Experts of a small language model: 9 layers, 459M tokens.
Below are experts of layer 4 (counted from 0) of a mixture-of-experts language model. Rows are named router (the router's row for the expert), gate (a neuron's input weights, with its number), up (a neuron's input weights, with its number), down (a neuron's output weights, with its number) and show model dimensions 0-159. Each number is 50 + 15 x the weight over its row's rms, rounded and kept within 0 to 99.
After each expert's rows: a language model's description of what the expert responds to. This comes from a sample of Wikipedia text that the model never trained on.

# expert 37
router:34 71 72 54 16 54 66 44 31 28 82 63 24 47 69 37 66 57 36 35 45 53 64 62 82 42 33 39 58 72 51 63 87 32 57 47 53 64 48 76 59 15 86 36 54 70 43 39 54 42 59 51 50 56 57 54 44 56 41 67 66 60 69 49 67 25 33 67 50 53 39 66 57 37 72 15 39 59 45 53 72 79 39 47 58 43 66 48 61 46 39 50 56 64 45 24 34 69 53 34 31 43 26 58 36 56 61 34 60 41 67 44 59 24 62 55 48 43 39 52 72 65 62 73 23 49 34 50 46 48 62 35 39 43 28 59 43 63 41 40 47 44 61 42 27 59 44 59 34 29 58 56 51 17 73 70 41 67 45 41
gate0:48 77 34 45 30 58 36 61 43 39 24 72 55 64 42 51 52 34 47 42 33 52 25 59 31 63 62 30 46 32 61 66 67 60 55 45 60 49 52 55 47 71 58 46 45 64 72 49 53 42 60 70 41 61 44 59 48 46 51 22 59 71 51 34 68 56 53 54 61 42 32 59 69 71 52 28 12 69 43 59 63 57 52 55 43 41 40 79 30 38 34 53 44 63 29 42 33 55 52 53 35 75 05 72 56 43 52 56 29 55 38 49 30 40 58 43 34 36 59 67 32 46 82 50 38 26 09 54 72 51 35 37 31 63 49 52 34 77 52 61 33 22 44 64 42 59 52 18 60 47 21 56 32 27 60 43 28 56 44 15
up0:32 62 60 46 39 82 73 30 35 80 52 48 55 56 75 75 54 60 23 37 68 45 48 30 41 69 52 61 44 48 36 57 50 32 73 29 46 35 35 51 47 43 33 69 52 38 33 59 69 61 59 50 32 31 43 76 34 61 50 64 55 89 52 41 45 36 49 73 61 53 67 33 24 52 37 15 53 51 22 36 56 49 30 76 41 42 68 61 46 33 58 57 38 68 66 61 71 58 46 50 30 67 69 39 82 72 55 44 43 50 36 53 30 59 59 46 33 36 45 50 54 50 73 70 65 48 33 73 26 80 37 34 60 24 44 33 43 49 40 72 26 36 77 63 58 52 49 42 46 51 52 47 32 32 49 58 56 67 47 71
down0:43 50 29 42 44 46 45 47 53 50 45 28 60 61 64 64 56 38 54 21 59 64 67 38 50 45 53 24 37 30 18 34 66 53 34 19 34 47 49 31 44 63 25 61 45 34 31 44 44 44 76 42 45 39 29 61 56 85 60 44 55 94 43 48 35 53 32 77 38 51 78 34 65 64 59 58 14 66 67 37 82 48 41 37 76 49 48 53 46 55 30 69 47 58 61 49 73 54 44 37 43 96 50 68 57 30 40 28 18 77 25 50 57 72 58 52 57 46 43 56 58 17 71 48 32 61 34 53 38 51 51 45 55 38 56 47 63 52 43 50 31 64 74 65 58 52 36 39 48 72 70 55 65 51 39 49 48 47 47 45
Place-name endings

# expert 45
router:55 69 72 50 50 56 51 49 57 51 56 80 37 63 63 44 65 67 44 24 67 47 30 43 49 57 63 67 52 73 29 58 53 39 66 72 27 51 34 75 71 32 66 38 43 77 45 34 48 35 57 41 44 52 62 28 46 41 23 67 55 67 55 57 24 43 55 72 60 50 70 55 64 46 51 48 31 86 36 43 82 73 49 46 54 24 41 55 48 27 43 41 50 50 78 45 38 55 76 50 48 42 52 62 36 53 52 69 42 48 71 49 50 38 55 69 66 29 33 30 44 81 68 47 37 23 42 40 54 28 88 29 61 61 18 71 43 58 62 38 41 48 48 29 65 27 44 61 39 29 45 50 33 18 56 76 51 52 34 64
gate5:33 61 24 58 31 46 57 42 77 23 47 60 47 41 62 46 84 38 43 42 64 44 41 48 60 34 66 60 32 66 61 66 73 55 59 66 38 67 53 55 68 61 83 07 52 43 47 67 23 77 55 37 67 60 46 59 49 75 76 56 25 58 40 27 54 67 83 77 60 55 57 36 55 56 86 53 53 47 62 37 49 78 42 43 62 57 40 41 36 59 53 30 57 51 47 61 19 49 71 44 57 36 63 64 54 58 52 43 41 46 76 36 57 11 55 44 48 46 25 48 31 55 38 57 47 42 37 21 63 36 55 27 62 37 54 60 48 54 50 60 55 64 57 68 37 73 50 64 26 55 55 41 52 50 32 34 44 59 45 16
up5:68 46 52 53 50 44 31 53 55 58 61 45 42 36 56 58 61 39 16 40 39 48 29 29 50 63 70 43 37 55 35 55 39 40 57 53 46 53 60 75 68 56 37 52 52 59 56 28 68 79 55 43 63 45 69 55 51 80 66 11 39 36 66 37 47 31 17 49 55 45 57 36 51 38 51 33 62 46 76 70 41 60 83 54 42 53 49 69 38 49 64 44 77 54 78 56 35 51 36 40 11 68 59 41 39 37 49 57 22 54 16 78 60 79 50 42 39 50 43 38 31 45 49 38 21 57 36 42 53 38 19 41 45 51 54 52 28 45 82 57 85 56 52 53 47 28 44 71 46 71 42 43 23 71 62 23 49 40 38 40
down5:40 48 36 56 62 46 84 63 65 71 39 29 47 44 40 48 44 82 42 40 77 49 54 51 50 48 65 37 22 40 51 36 47 55 70 41 56 42 79 57 61 44 25 39 31 77 59 85 42 88 67 17 50 38 59 49 63 68 44 30 42 67 62 48 54 52 49 47 62 37 69 45 57 52 56 40 60 64 60 05 39 54 62 55 57 48 34 46 40 57 54 33 32 40 53 53 19 41 22 54 39 60 49 62 42 47 48 35 71 57 56 53 61 46 54 49 68 64 38 45 48 30 69 29 48 61 54 78 88 30 39 50 60 59 44 69 51 34 31 67 60 31 38 47 73 74 82 32 37 54 52 23 65 68 65 59 49 45 36 29
Chinese name syllables

# expert 54
router:67 52 54 61 29 51 47 49 47 27 52 86 52 51 61 63 85 67 32 19 60 68 77 60 56 26 39 51 60 59 46 47 61 45 65 57 33 60 62 41 38 27 48 45 54 39 55 47 36 21 89 51 56 46 41 43 50 44 29 58 50 62 71 77 47 42 62 66 34 55 72 74 51 04 64 32 36 59 42 49 37 66 43 54 41 36 45 61 42 52 31 49 66 57 43 50 48 54 52 26 31 38 33 71 22 41 53 67 44 60 64 63 46 48 64 53 37 37 59 31 74 49 23 68 44 46 45 63 52 36 57 28 44 63 36 67 63 61 71 47 32 39 60 20 65 46 30 68 36 37 54 35 71 07 68 66 56 71 41 52
gate3:71 69 51 73 49 83 58 61 60 59 40 63 32 71 27 18 61 80 33 45 47 37 24 50 22 60 32 41 53 52 47 53 73 42 61 43 48 42 73 29 45 78 56 37 63 43 54 23 37 53 51 49 67 33 59 28 46 38 49 49 82 30 45 52 59 43 52 60 31 35 43 46 87 45 58 49 70 37 61 38 38 33 57 57 30 27 12 55 61 59 53 69 22 33 70 36 45 60 65 32 42 50 23 60 55 76 50 66 37 72 52 19 63 52 53 33 52 68 39 51 74 64 71 55 35 40 76 45 25 17 47 67 63 54 23 41 55 58 50 44 53 67 42 57 35 56 53 37 42 50 57 55 52 40 44 46 47 49 33 50
up3:51 57 38 38 00 85 52 29 47 52 72 24 36 34 37 61 55 43 61 59 18 46 58 52 23 32 31 15 40 33 46 33 42 51 46 54 50 93 53 29 43 46 60 60 37 41 37 48 42 68 41 44 56 44 52 41 50 86 61 71 32 69 32 56 58 70 68 47 56 43 52 57 74 44 79 27 41 55 48 47 71 60 62 66 28 53 44 38 64 79 34 71 56 57 48 70 38 61 45 50 69 31 89 31 61 62 55 61 51 48 39 45 35 29 52 38 55 57 47 43 52 37 42 43 83 48 33 41 61 43 41 53 48 57 28 61 64 49 51 52 29 46 41 41 40 70 40 53 40 38 49 44 22 43 57 61 70 23 63 67
down3:62 28 70 57 44 23 33 52 27 50 45 57 55 39 77 25 42 67 25 52 57 49 67 46 76 45 30 55 67 59 65 58 74 82 59 58 41 23 49 43 43 29 43 67 57 33 80 53 35 40 32 64 43 59 46 19 63 44 60 30 58 76 52 42 43 64 61 48 23 54 46 64 69 38 62 87 47 43 90 39 45 26 56 58 58 51 29 33 67 42 72 58 31 38 73 57 57 56 49 54 35 77 41 59 51 76 50 46 31 60 67 61 48 49 46 55 50 62 46 59 37 77 42 33 24 51 19 31 42 50 49 50 52 49 59 63 57 60 57 37 21 41 64 67 50 64 11 51 57 43 72 34 69 51 48 43 57 43 29 61
List and table markup

# expert 25
router:49 87 67 58 31 57 64 70 50 50 73 67 44 65 46 46 62 68 42 30 56 55 55 59 55 18 30 46 38 62 42 50 57 42 62 86 39 50 52 72 64 31 55 44 27 91 52 52 55 42 52 38 26 43 73 55 33 60 37 56 73 52 68 57 30 37 48 63 61 42 51 59 76 35 33 24 34 47 30 40 59 56 37 41 51 43 54 47 58 34 22 84 49 43 59 44 40 49 73 34 60 23 36 34 38 45 46 79 56 58 66 46 40 59 46 58 30 31 57 54 73 70 58 42 45 50 32 31 65 18 55 34 32 47 16 58 52 59 44 44 39 27 58 24 37 35 52 76 59 27 54 31 61 38 63 67 41 81 48 56
gate5:42 64 19 45 44 20 42 59 56 57 31 19 52 42 51 50 65 48 47 82 46 60 50 38 44 28 39 68 48 58 55 49 63 36 50 48 75 66 48 56 42 38 37 25 45 79 32 26 84 58 79 69 64 46 55 43 64 66 76 05 61 54 43 58 60 69 32 36 66 56 38 53 62 71 69 30 58 47 45 71 69 44 53 54 45 64 52 52 59 65 45 39 54 48 56 20 36 55 31 57 65 41 44 61 40 18 56 65 49 43 70 49 46 53 51 50 60 46 71 46 58 39 97 45 76 43 83 37 41 45 39 26 49 48 56 43 69 40 42 35 50 47 68 38 42 55 47 51 32 56 40 42 77 69 20 34 51 54 41 17
up5:42 38 37 22 20 55 47 22 70 63 62 43 32 25 32 53 60 65 43 52 56 06 63 66 70 40 57 52 60 63 44 63 61 73 33 33 39 43 57 65 31 31 54 38 55 53 58 56 32 80 34 48 49 44 50 24 33 36 73 76 35 46 32 47 39 46 45 63 49 54 32 76 43 52 35 85 41 40 39 71 47 56 35 54 61 40 55 64 43 36 42 62 63 34 27 64 57 60 58 27 47 30 79 68 54 50 31 59 60 36 42 64 37 16 30 66 38 46 72 35 48 40 56 60 31 60 73 41 34 62 52 67 76 64 49 37 48 38 60 53 55 36 51 35 49 44 58 18 58 42 74 31 44 25 81 66 49 51 56 63
down5:42 53 48 89 54 39 50 54 64 63 40 30 38 35 34 33 53 59 53 59 27 82 54 64 57 55 76 74 71 51 53 73 44 54 10 45 78 47 37 49 52 34 53 57 52 64 70 30 56 75 69 75 63 21 70 56 40 52 69 53 56 29 43 44 47 51 41 33 56 45 51 52 37 47 77 37 48 76 51 45 54 38 63 28 71 31 34 48 45 75 79 56 35 28 41 48 25 67 33 51 38 40 32 43 47 29 47 65 46 27 71 42 56 56 27 47 37 44 74 43 32 41 80 57 64 20 69 59 41 41 65 36 52 79 44 61 36 59 46 57 35 22 41 55 43 64 54 36 52 63 66 60 34 40 42 52 77 38 57 26
Romance name endings

# expert 52
router:44 68 67 70 34 63 71 66 53 47 62 72 35 52 55 57 69 60 30 38 63 46 42 67 62 39 46 56 68 79 41 60 61 43 66 61 47 55 26 72 75 31 68 39 36 80 53 35 57 37 67 38 36 39 49 29 47 41 46 60 56 64 68 63 45 25 31 55 40 57 49 50 63 28 55 28 25 75 34 67 60 78 47 45 40 42 29 65 56 43 31 63 55 54 49 36 49 56 67 33 40 24 42 70 42 36 61 59 43 38 77 55 69 41 70 74 58 32 47 31 58 57 50 55 35 26 29 34 58 28 78 32 43 59 23 73 39 68 59 52 47 44 56 34 64 41 56 71 35 23 55 42 62 21 76 74 53 64 26 66
gate5:28 72 63 51 56 33 65 62 54 44 50 54 48 49 57 62 58 54 66 69 54 42 59 79 15 50 57 42 65 55 49 55 77 51 70 48 31 30 47 40 39 02 56 56 44 32 62 38 49 53 64 38 33 57 48 22 50 49 83 42 69 46 44 66 45 55 65 40 52 75 50 33 42 47 44 45 30 48 42 52 68 56 74 42 51 84 55 67 39 48 92 48 41 61 37 17 46 52 69 40 42 57 67 29 56 38 60 51 31 39 66 54 41 33 44 33 32 38 64 49 86 62 49 65 59 69 65 54 51 27 49 48 31 62 37 43 58 42 37 68 27 33 42 71 61 39 78 72 65 42 62 77 30 54 65 74 80 36 52 62
up5:37 26 44 73 83 55 55 37 33 31 43 46 31 38 27 50 50 65 66 18 47 41 35 37 86 84 36 61 73 74 41 62 36 55 52 47 48 30 31 49 66 65 50 68 53 36 26 27 37 61 40 61 63 26 62 38 54 45 34 66 45 61 63 45 70 42 22 55 41 57 63 39 66 71 33 58 54 53 20 63 67 31 41 42 52 33 66 15 37 46 33 39 54 36 34 57 50 32 50 77 14 69 63 51 30 62 37 56 53 78 62 45 45 70 54 36 36 50 40 66 56 46 52 59 61 66 40 43 45 24 51 43 37 41 33 48 59 70 61 54 54 32 41 49 37 33 47 49 45 86 52 74 60 37 53 46 49 55 47 18
down5:67 62 25 56 54 48 70 28 51 67 31 25 61 41 60 61 40 24 71 49 18 49 28 38 54 84 81 68 22 73 43 63 44 30 50 41 60 50 28 57 66 67 62 45 76 49 51 61 38 42 54 51 53 54 55 57 60 57 57 39 42 50 53 69 53 57 41 44 50 62 15 35 51 39 59 39 58 46 57 17 49 34 37 65 67 51 78 27 44 69 72 65 60 37 38 57 42 51 34 20 77 53 36 52 35 72 62 32 34 60 51 70 44 32 54 65 68 65 56 48 43 65 45 56 63 37 58 48 56 53 66 60 67 61 77 51 83 47 60 56 45 37 57 30 55 69 30 42 19 32 71 44 18 48 34 52 69 35 37 70
Digits in scores and tables